From a checkpoint of a small mixture-of-experts model trained on Wikipedia.
Experts: 80 experts in each of 9 layers, 128 Mish neurons an expert, 4 picks a token, a sigmoid router.
Below are experts of layer 3 (counted from 0) of a mixture-of-experts language model. Rows are named down (a neuron's output weights, with its number) and show model dimensions 448-511. Each number is 500 + 25 x the weight over its row's rms, rounded and kept within 0 to 999. Numbers have three digits each.
Before each expert's rows: a language model's description of what the expert responds to. This comes from a sample of Wikipedia text that the model never trained on.

# expert 10
Description: Proper-name word pieces. Middle and final pieces of surnames and place names, such as -ford, -ić, -ville, -berg, and digits in coordinates.
down0:513493516501521518475487501507513486505483496537496501475538508443521479521503484491540473507509530501536491514501497505506513479506513509495472491520481502500537508506477488457487499511510471
down1:545517488530509505482481500496517467508474490522537529472520485510506483548466502491522546491461489492502544513550501521538484531510483484492489515558485496500510526558506479452501473484489508
down2:503483494477473535531518481501518506476536477505490490488506506493512464463482482504484514524466434521484477485528514550493484519464480516522472497507499526496477481514511494477525495470495486
down3:531533512514521497492508557490485499415500488531573464495482512498511474499500474480482480476516512512502505484443542478475524510505495521507492472474481498532496490486495487506499503506493503
down4:535508491485501521510522529551485498485533463534490515453467507541530485527548481543475515512461514510527511470499431520542481489491529531556472560510528497498467516481481523480462500438516538

# expert 40
Description: Clause breaks after nouns. Commas, brackets and closing quotes ending a noun phrase in prose, plus plural nouns before them, such as areas, troops, ','.
down0:490482477497512497503511484532521529493465497466521491517488513473439481493459469489494525509495532464500470490495467495518474553494505490467449492514505473523533545539474535504510452489458545
down1:496486503529496503519494511514517468504483484473485550476528469498453521506475502503520489491463544502515409510493499477532499478508473482495478471478497491514545472484511515495494536422506492
down2:472527535514526484492554490490537477502506474513549470489496502484499476515551496463526450555515479457495490538501487472467493462498476522510494480498482512464512533487442480481477464450527464
down3:487487469488459553465454479524494565452490531527491513457523525525521506521548494505480503504509495521477490541488497530493478523489506494480477473478531506458531483476444462523523497477483482
down4:493483514491447517553528485522453468449479587535534529536488517502471510483508483491515460503504475539481524531502523534529509514483512483516521483479535511488477471515496511560508487470498510

# expert 36
Description: Taxon name endings. Endings of Latin genus and species names in synonym lists and taxoboxes, such as -inia, -ella, -aceae, -ensis, plus table newlines.
down0:498508498483491503518484492516501549508526485470514492452491498512519482467488517497499529499512478525493463461458517462510471528484521494504477538534485478476517499520479484524524494524496490
down1:526524470491538541558508547491520506473435487468499493498484472495477467517483512493450509498515472492521529501532489513516523466497524483521533491460486475479490569487520455540497531472487521
down2:471506493450495498536537501497472510503442475504492473516455528458493520487491490507464547484531525474493453466533491479514518543507502511506475471469513475501535517491515479490513513503509483
down3:508531475531503528517474521490518478486502507490492527520514509535536517512501514512508488480548491500558472507507513469555476494522566490498506466517524483459497489479544493492496517515474513
down4:512510524452487427510495538521508526523537521518498541520512488489512518483493511494449523486488521477507493512497512489497512510520498496532566465518561518480487499496502495434490531505532477

# expert 41
Description: Section and table breaks. Paragraph breaks before == headings, closing punctuation like ." or )., and header-row pipes right before a |---| table divider.
down0:518515537465537503534495490513507499496538500485500523536486517511531473522523499508461492511542539503509525503471482512492502524516493523491507487528519463531522474497508512514501499528550513
down1:486490522521436473481466451517478487540533473487488514527562463492512512497491545526496464547500496503508510490529469502483517527547517505470498459501530492483511487517517502500515477527505510
down2:494524484510511455546516534505505493508479461512487526493483526514503497499457518448518504487471515497492485523460496514500523448479467499518515500506492497530508524495541518525539472498500519
down3:484488499524556448477523491477495456463508464461487540518505526482502479476475543551478475485495499476515492520547488459492512504488500457508493476496502511528459550493476534470484504506521511
down4:481506472517520489507481539480489489516502500466482503482447491510531473472515494460475461442486469500483479515489469504473533517490479501508530488458485481522497469477496554481470519552492522

# expert 50
Description: Dates and infobox labels. The word on/to before dates, plus infobox labels Born/Died, coordinate separators and dashes, as in nominated on June 2.
down7:486499468512474534521509503584549473511446510479505516482464489484494501476493490485466508471508508487583480498518504530491496504504552480517492509513495495479504509487474501506483477478528527
down8:477457462536507500515521498492531536520490493487503525465523495546464483467514519520546453495494524464517500519483519462511537517463493479507500519498479511477477496453519491517507511522458488
down9:470484557486528527483495484534479470526481487552511480519487498474464491500496503514480504520495539541471489495517505529537511484486494511534556494505554505519493490461548472469490475497510500
down10:518509511506531540524490507459460543540508496528493474504524516484457457529499536504467493537528552501501484494481515483502473483526466481515535538451509481511535488562510494470480513469505468
down11:455504506482513467508485489487469458483557470489471505500465461518490519495506520503475499529490493463474524468491484518472440496529491558476474501474513514507520481523491513524495517487452509

# expert 61
Description: Numbers and quantities. Whole numbers and numeric pieces in measurements, addresses and tables, such as 300, 000, percent, th.
down0:460480485509506481489479488444534547517527507516520475475516528506459542501508480470529474519499453484511509492457507504483522439500486544497471551494473494494522455494492505532474471513469493
down1:501530496501483522463491480502505471504477523506512499448481497530486487520492487495487511473532495524496503516518514441488507517504505456494451477519483461494458461499524528520492543543517528
down2:503529530499501522521537582544567501507511493535534497514418504497496521517527497531515530488495534502487532526462500524535521484498526504481510419509469486529459487474524508474507507480446452
down3:482533532493511474521461535455475513468506493484510525529476494488472546493486499493516479500508503516492521500497472489487511531502509518493502468514510467423520512562516463522510533487509493
down4:541463541513516467489479474490514511495478493517510489513471481519489498505478479481528515498523461516529474464478477480501530534508498501486536535537485504547489503513504436546531479487522499

# expert 59
Description: Head nouns before of. Common nouns right after the or a that head a phrase, often followed by of, e.g. section, site, construction, town of, University of.
down0:524504543480468512495507488519478494515491546505499506534472438503495499477483467486508499532488535547527463501476503504488538549517527478482492497509542479480506441527501532485494530495500513
down1:493523514471522479462515500492515457552469503517481528498536497485469491499479538515516508514482510502553533490507481475511499504468496472456532480444497459487482483518484487525487468446489516
down2:535487568476497522483475541531489473508491557479465464553487494501521533526500483476522475487533495531504500512484472490491462472522489491456509464526517527482497503522492469505499458463514482
down3:480509500535450470507522475483523462505521443462502509497511479472546482488507510469476526470520501496520480492493517493520479482478467489496497521485497507531548508505508517523483531486497499
down4:444492516490525510434469524550505516504486517470513485525457459499484523511532523494472489474514485503514524484495461461468470498491484497521504539531505519526544470496524512492451516485454520

# expert 12
Description: Sports team and league names. Pieces of sports club, league and division names and career lines, such as FC, NFL, League, Group A, High-A, hyphens in seasons.
down0:492458509484451502450486471512483464543490504493520500510510529523500510483506559507491504532477496519516505526492509528542508519465539483455468515473484498516508529543540468493500436485494443
down1:549510484475481529507512504535535479494513424500500532474486510501464541511485481520497508475465539482471464479467507479514501476506496547474525503491511491498502498449528533507442465494500522
down2:496507552481540513502489478496528463480486497502544474511515500492486466519501510519486541464528491515500470477516495506533502512548483513487512530549472462531508497456570542483477536510509496
down3:501504430450485495511535537476565483487512506509488479501454509532502509502513527538517510502472498503507520461540489471508504487529450499502522470473503497532501488464487520532511494505503479
down4:497521563462446494479503496461493482462518539489479522506533499498501475487562496547480485522521444513495483508503508576510527560500463531498492509490486493478488515527556491462486501517489454

# expert 39
Description: Pronouns and relative words. Relative and personal pronouns starting clauses, like who, which, that, they, I, plus numbers in area and record fields.
down0:495487470477468490476501519530512527490528476501498493490505564467519550478447537480535525526500491518493527529537514484476499479482478496487524510519559487513527518488539477517478530453543534
down1:520461512519493507533525498508495486478492483496493511498488527521500560513479475478486531473506493540519535490537478473514499471478468489499511479519517529517500527530481510499551485457507459
down2:489496458496504542531515510478500516494511499489523511474480483511529544492509466505515523544486529489547444443567517523520490481500535515468499483497548512524517489484473478482531481477495486
down3:490491487515500517485452517516517507507524556482491488483484471522488496479516480514484489507520492505495498497536504505475516504493497486538479525541429472561500502512520511465441527491523498
down4:479502484485550491515524505587534474395533517451489502505462532503486529495515471531513507503504549483517509498533484472471508506466491540536472473509495482516512505474522466491526494465514476

# expert 13
Description: Song and work titles. Words inside quoted song, album and work titles in tracklists, such as My, Love, Call, Crystal, Generation.
down0:499491529524499503428512480481502485503503490509506495529513495517543479472501474470482517508493512512499508478509458446477473492541461502479512532467495519491512544523518473537456516497465527
down1:489536506496508499523495530508481554486522502572484490500512520515504520503513512530507494503541482481464555497508520510483523496511535494520493505464478529495499491479504576474532504487497486
down2:482509435521521462506486490515502493469519485513510475475498498513467465502465462507461500553496493507505547508537434526489489510517518515534511510478470443449517529515511522477559546522497474
down3:517514543530484501518516500483502474525543554554557483479542533496508507524514519510541461496480509475532558496511445496528544472534484527496529510521541527561511464503494499497477496513502512
down4:513470498503488481497517505509475524522484519492471535529523483539503470497466484515507510518490527473510539487531513475529483515490468507491488469502466473515472494530461470509525488523512495

# expert 62
Description: Bibliographic citations. Punctuation and terms in book references, such as ISBN, 978, Press, publisher-city colons, years, translated, Journal.
down7:504448486479515482495474511477534475515519463499504483516452514491537463556484516514465510531488494522465459541506512482513509490519535482490479496447447465475492469546562480497523512496495484
down8:513476526512483497520502491517506500510461493466457523504489471500533508477464500513458499480536513492516493493501493520466489526490522518494515476473481486514499477507480513532504487500494506
down9:494489522480494510465496520493457502488478486500500509462494476475506474490510482507507517525489494479538506484505500478481546505483507514454493502491482514493541527509491488455470527548509524
down10:504526539462509486500456468487477480524503498474467478467497515525495479470527475507468466525483488499495443514527511505507503479503459471501477475497466462482503493480468490476528508509488484
down11:543490513452546535491514513487499507507496518514473515498438495503512494463502482505502508469494533475501525518571517473493483494515535501510501470493526520501536505490501497476490462530494528

# expert 1
Description: Copular and auxiliary verbs. Forms of be and auxiliaries right after the subject in definitional openings, such as was, is, were, been, also.
down0:488496471479527476506503476501506522542492469530485491477535496505488491476519527506498515513489524502490490551424483477512459486537517485518498454461508501482489515507514526517552491463489533
down1:476533496519499546546458532488476511491459497499466510523454484481486501494517478542454521501487528560506486516468455483487461486509462486448466485506542484502467489540504481508518527543505501
down2:466501516496487486517535562509538463421555511499519490550482461551505511463487482542503490491504496527489525500555462497471489517551480531461478469507491558534511480517481511497492465483508471
down3:510493495505497473517482559501485509474498506551469516503462504445490494492493470489526473483521463553483455469484469528506499543510501487480513476528527474501481495467452512498504511451469520
down4:518497439534456485471516486521479469507520510503499500495430510443512509524509470487492498526494478498534496510500511488484512505504506491495463479527503459530493517480496495494555504447534539

# expert 25
Description: Word-final pieces before punctuation. Last piece of a word or year just before a comma, period or line break, such as times, 202+5, episode, hop.
down0:493495550497503522499527500506499488541473475479549525538500461523503511518504507546509505517507547464533463482537454508551536460489492515514544489500482487492541486526494510504475505558522512
down1:531501484534504488523509466511504524504500515488523496488513536494523465503494482537479508487453496540493545469520471491502502460474535489555490525484501506519496539500493536505487472548474465
down2:494483430462491489514492479523448486495523497468522526492513500495507512487479515508535492479495494497562521514507498500515494560474516479496468505486502473537490508516457523526521561485506491
down3:501419533480508511478488487549500455504509541510517483502533471531531527513524516527495509524469479534498512480506468519512546495480516504495517522521491484516492484556467486498503481539502494
down4:492504536479450484477519524503480498482488515506534503468512501521532513477511472532499479472513539514481442524495520527535524487509506478454509454491533510558508495479511484568448465464489468

# expert 34
Description: Nationality and occupation words. Nationality adjectives and occupation nouns in short person descriptions and obituary lists, such as American, Welsh, politician, footballer.
down3:490460473536501512518507488462441453510502507488510512497501475481464510516515514496495525509507483507507463474513518504516509456513464507459456491479508481490482507519492505491477536482475523
down4:474461550483538517491495509539500532488484517502496478526486491457528476558510453522497484481480486536537492546501486489487508508522499530474479471495492478470504519507502489502454505488509501
down5:506503452445519515522421524510486495502497516492491484510506466492484479535479503503479481507501476485435507496526499526450501532532518474538481469530506495517471518528491479530500524569484497
down6:492482495473495504539484515497500454518519432483473521493420469504509477502522463496526485499460498471529486479510501514482509509488469499482487491477531497489513479523498526485515486507496465
down7:476535486499502490458508545557484515471507500503462528482480506510496480496534489501514462502505536559477523567494482496492485531457451501498501494502497520518487506471526482490476480494530548

# expert 24
Description: Biography subject words. Pronouns, surnames and verbs in biographies and name lists, such as He, she, was, has, plus 'in' before years after names.
down3:520478481515463525498525520507509485518479469511570523518471489466463484490529490494523501527522527495491486547509463463494502475471502504477466524512503514498497489521500452485506520470462486
down4:494501544514501473518475502502480480463491515541510506521498480508464481461552484493494445505495485557473540526469461500512510524535523496521514510503464529474484490486495467552511527498484450
down5:462489522538474510454482522527528481507466536556498488492517495472478526512530533537494491508486497486497496508466567494524537546445494525445494527505519489528480511528515504504494441495508539
down6:514538526530516484493515512525480492495507517499515495494549533491472500514515545484509467464497487508496520529497550524515506485511495478481543488537474495509520496511492511490511482465525519
down7:482502513446499545513473503500536520500478499492492494495529470497512503473492511510494494496500499499540472520542508506484507540509530488519492483527495514505495510510475520499504490467504531

# expert 0
Description: Word-initial capital pieces. First capital-letter piece of proper names and taxon names, often after colons or dashes in taxoboxes, such as Ar(temisia), Z(ingiberales), G.
down0:467472521490499509520552524497482472479505491529433469487543495539520484498499471458491497516510451448573533493483497534479511509494484497479496496456467504513467460500538520487475506501521547
down1:490473469518483512528542547529491505499469500487490523575480495476478528480476476538545497540478507471483504486506493480539512474481487516519487481467480516508483485504480501492501469477488490
down2:472522503472504517508521462508528462550558511477531481482493514502521540494537444498493478500491472533506469505474520505482480507479501514493537504520493480498492519494521475514488527538528486
down3:522495571461506503511491475509505493498494486472478503482511482512505485550500480535487503471564557511462485542527506469554528529521511480511474496519541447504489518521522488513504491479498540
down4:469498452474472527562504500489491524512470485525498510548499511461508476554516467492506480485515506520506512502548474526529525461493469511502490481492537500447503481505458528532504562518512438

# expert 48
Description: Personal name ends. Given names and final pieces of surnames in cast lists, credits and results, such as Steve, Kumar, Johnsen, Barry.
down3:502487486499501508506489508479486530490487504525487500421498463545482507511425484526511479505500490471508493494521524497488533539501466533512473525483526449523484518522477553494476463520571471
down4:518516496474443500512471493548525519502506536456488510499467481486499486477537511470472508454535495485534499545509480511480518484483519469514505472491498514494473472450506465531527494504500493
down5:505488456510505494549496498559510498491462444503499496471463498504476473486500542521516474492489529513508478515529514440489523480447529504548543501524515504518466531545499531497525467463495529
down6:486503508451450502475547465505527492490495477483500494493502555511523469507490508517498474499521516505518506542530549475524462461530501494500516455524510478507449499519455493498529490493486500
down7:526512502508522496554464486521482494523505525510544534518510477468517469493509477475486530493506542499454482480504536489469490519527494528467456504500512487488527478482513519514469490473511458

# expert 21
Description: Quantifiers and paragraph breaks. Quantity and degree words like most, many, some, much, more, little, plus double line breaks between sections.
down7:474551529517516516523485497519526483493532462521534521472466500517464511486552490505497496501498495480508479468483501470516507441473478499510512472487508492528475509533482502516535490493522505
down8:488503521521516450509491506442520522490507480495498520518504449523467468490497517494481486513519501505525503508516486532500514536482476463515479499496505466439465496512531506490441502489466474
down9:462480487497542506513530473473509513543488514551511501479562503489474464511480488479470502535500516513474472499522530523535445541498548469470477479509489463506483472478495493497518548507465553
down10:500521494556481502525497519509537471506439545502493474528494540490486477472513483507525499521541527488531491530528509483472545492522482498491491525493534517548501467486523521456489506491524506
down11:529490528495519523531518506505549536533514466477479497514465513498504521492499499523492492505542480527496498532521438495473483500483526466446522480486510513499501555528427475510497516493465538

# expert 43
Description: Table cell endings. Percent signs, closing parentheses, spaces and line breaks ending cells in election results and data tables, such as %, ), Yes.
down0:507519514447493516488520488515533477472494483465470517490472487524498475504510496520453482529516511490459521562467471490497502484447509449474464497507523528492477561515524458448477457439495525
down1:487445535475511499511530504502487522444524494468522526469511472517467498502526519496500495486469485486486458523499538493505472479526528517480494509458538470538491497522481547528519506465514473
down2:507534515519520526496465540496449517495525495531523495504545470521501497492474463502509492479462508479485527529510530503491486510512493508451528494471500468547550532479491565489486472525528503
down3:520505512463537524501540512501499515509468502519502475471473493500491452476561464550498565518527479551506480537469494517482523497503485482529480536510470486507500511536474496511503509512513518
down4:508462515534470531471519515489515490450495515521476536469482526564490532519541524489503487498485477473502471502535490480501509522453485492464470452505526484523503493508504525547444492487483447

# expert 31
Description: Biography prepositions and verbs. Prepositions and career verbs in early-life biography sections, such as born in, by, graduated, studied, married.
down10:511471467503471524505494499517514464463467529495481493574498496501529501483529507514519518447529507509531548460526435467486495520479540513523531497508479475528506521531504517504479457526494521
down11:552448504442520491494497478472498496532548519508523532477477530523509548494473472497483509534485497527489530498514492505494540489514497506442508517510479482556480536493518535550492534541492508
down12:519491489494482510532511487509515509537507522513497493516467520492500500468537508491510507523487490475477497492465467476481519551515480533463498542511516521484445531523499517576475525499499504
down13:530525484522462528547517498524526482509443503467522505486505488499505507515526503496484491549494529512500564519549473491487511534512506529463490537519503518493481496515507522480525506528525503
down14:549530492501473545474517498537502478513510529522451482510496506478499473497462515518502517507515506457464534488493442497494518500483523501480505483474491461462495462514522522498502521478510524

# expert 23
Description: Year digits and figures. First three digits of years (199, 201, 202) and numbers or parentheses in climate, census and results tables, e.g. 2006, (72.9).
down0:498468496514478485486494502525536444492508535522521496492503520527462491494544512462524460520459470503509514477515446507486508527558483528483579490485512499518492462515496519483473513503505489
down1:502509480492478507508520533508506471451545499534496507540480455475504522495525565533474536454538548540508487490473484495501500474507540497527492497515503489498507494543482514518522504522486473
down2:468513496516521484510474509506454476490493472526530521533470481497510491468496476499470519498470519483465477506501507474515530518507515486521463501471464516535473498503521504418492497532471478
down3:498512513469485506458523530459512493503544504503478511550500485504430479528491532519484458502530497484511516487480489497504502510553510477491460483511476521489500525511457507482542514482496501
down4:503523501517500489504499516518479524511483514507501461479524481513504565497489501517479471496513514482491477535484481508509469519464502548476492516494536435489530462513508460494484523466482526

# expert 63
Description: Mid-name word fragments. Word-initial or inner fragments of uncommon names and terms, e.g. Bar in Barangay, Fle in Fleury, Tier, plus periods.
down0:488486504502493494503536510530465505557472485500480473503507552473487466523503472492479508469515532523499501522496478505515528439478483593444516478528522543496533538508514520503553552538502535
down1:508465486491472530490497510514502471491512484550482514507538445508496514487499449542488529465497512532495480495479504483486473532528547508472478485483465508482512545466481485542484490457429504
down2:535486523501465522484463507493516467510537511465505523450489544512470527476517492477460515490509541481507503476495474461450495535470473494508514465475531492487508475505549482526497491485501486
down3:495522497467500534472520487441548500531466465492495510519464500504497572485473500466451521512537499494484503457516530471535508521478482484480480457543494539521472525476529485509506516481526484
down4:484488489519512515476467501538491508517492480503509503554538489517477530517467466538564486523515465522457528501486523489479502528481514464494481503494529508511475484523480529502515483523492488

# expert 8
Description: Sentence-initial subjects. Subject nouns and titles opening a sentence, list item or label, such as officials, French, Chancellor, plus colons after infobox field names.
down0:469541460458540489498516492531481475513490500493502526508475445512533513524508478520510529535516486481481487526520526510453494509519472495489500481485490421532506499459518510517490482508476521
down1:524491535527518522525458481485504472509529481511509401515474466521530450516495464523526464471526521499520492472512542498487495499482470485510481504464499469523461481505499462475508523506473442
down2:486527486521502558509510494574497447508467555496507495475526499539489559513469517508471486485497534508482497510465514426521509501534491501498503500478525485461497508530518495489472506511493502
down3:483488495462545477535476533447490522475473521470478473481502501503475529484511540544505472487521513505499535485513456512522486514509500492536545495479500530522469523527471534531521532505524496
down4:514465433514513461475506537461472519483568495507487519528503531503508500509475501465535467467471461516489513497508481446492499469484498525466459514458537446491481505499433521538514494497479526

# expert 35
Description: Kinship and taxonomy labels. Family and role nouns (father, daughter, son, wife, founder, President) in biographies, and the colon after taxobox fields like Binomial name or Family.
down3:534459504483552482526550464492533534478511450501522514473514499492539508478522508492509470469511550470542453471497500516529541490486527496513483527488524475472498501510478509478497502477455482
down4:455545538528500515492432488481546506458484510521514530524469462480473476531526509468493458552504463503475475469511479547554504465518548513504515488527499469490472491517479479472495510459511496
down5:543526485481542492493501543475493555532506489475492546475496493507477473523467440503483540518503496461550522459492484472531516477477470532522491506491497469481484476509532531523531454506496485
down6:526521519485505568502465493465480485514494446476540494461469485519505461482499519520518526528512521501488490508453488510545509430463514477504502484481530459488509466506464520503465493528476477
down7:475503481462503470503504531545485479495542499501480513513481473485524510502471500461495549505477481511474434463523520492503481467494506497488528510494490494526488488465473482462493484471468493

# expert 30
Description: Infobox field words. Field labels and opening parentheses in infoboxes and records, such as Genus, Country, Died, Released, Hard (6), By knockout.
down0:531487523470461516503469510490513509490531466510542522465508479481485523519537507513525482506531484484470470529509482537492552504511529459522495480522465509516511484494478493492538473547502492
down1:535516491455497485491507489456494534497495557502488464471514479531512503498510452546460475534457515482536527506496523466515536521493478496509480482481487490502502466514495471501483507463469498
down2:503510500514493469496507502518535488519552506490497513524456513489534494523482501443460498518538491519483517518513486464521505502482449497495525516516457513501505457518484543487524560511494486
down3:483538529489468445507534536522477508518461512546483509509519515474499487541487455497486477463451509506512480529473534498468524503535490524500494495490515508550487492456479496519498496472488494
down4:519507466520493497463508487493454484547530483502459490485442496505532475517557472484492540487508500463516471501494526513535511563467498506495504525498530517473439525511459492540471519503489512

# expert 19
Description: Coordinates and country codes. Coordinate symbols (′, °, ″) and three-letter country codes before sports players, such as ESP, ARG, plus accented name fragments.
down0:509502514462497529493512466486501495517513542551471513463488498487562515484545496515452497474516501506524495515495494519469477512518536512509476491530518521493562507506518489490511472485481507
down1:483518487520461523501487503514475509453461524500536516505539489473499489513481485507516523496473467445487514523523504510497526517489477498501487504536544492496497498534503514541483491469473496
down2:486523522466494511474494483505500502485507531504554491497493495512491474473493556510526478418520474504534484476523443516503514512484473537480565506537515486536470512479498493533492518506468525
down3:535514502457525466466475499515488511530502530531515481514472502470493483525519520524482479455505531502515499509499473503492520480572525530506505476473481475510487486499484546469516502538530502
down4:485485483489469507495515471510514513414510508491497501498475494498491459522512520502461531497502528497484442531530497488477489484491532516517517510498492552467518537494530500464478516481535471

# expert 42
Description: Mid-word consonant clusters. Short inner pieces of ordinary or foreign words, often before -ed, -er or -ing, such as Sl-ugg-ers, Sl-opp-y, fli-pped.
down3:526522466477481495467483459488488506502467496496532483490480489482497510549461451480524482510540486496481493473466437468487502521505515535483489460509452525545476515483483508474472474520517501
down4:486487538453511523488450520473477504455535531501488508502528466513478517477526520464457500505497506508469502518501533494543536521541515513433494490494497512514491515462509501500533442478518493
down5:528488522507522534493507546475484482492546465468531517474578459462539503488492525492540503507481457529485488501498500515497482495466502483523520493479474528516578485484524497540495446473496530
down6:495543494450525486482546490514474497493512425501519508506514546506493467473525452513493487529536436537515500550487451502491509577452502539485524504515489484498482515505502522468485529527498532
down7:491507482499502553526513544528572494496473510529485536480484514476510464510491517535450490518524512514521464479453473461490492540542495481534462494476502542483476481493497510530491484559514528

# expert 15
Description: List bullets and headings. Bullet dashes at the start of infobox-style list lines and section heading markers, e.g. the dash before Born:, Starring:, Length:, or ==.
down0:530514500493517518492517481519495513507519488436511485440526511494506515504489537531493501480489478579530511502498477523445483503529480496533481522498532516481488457467541533488553545474491480
down1:476524533491457510444498508499490487481550497505472532529473505508514514489503561510505555473489512486468485445482516480493511498513476514542472457529534493444487469546481520494478484499466510
down2:494524500517529497473522496526510528511432486507515515531472526483513455545496542481527446518495548540495508530534494504532515501523515475481468477496439552475526530493513489540448472538489530
down3:494515539494503478515452543493494515516504482525496470487503447481501521504515477503459547486479466491496495509483535503512516511515490475493529484492510505482462503566498513478505486484564513
down4:452512498506529512515486482485572527460532489459488473521509504497488483479496511492505484479472525545475528500507485488481477530550484467497507499534480458483522525531467523506481516453525472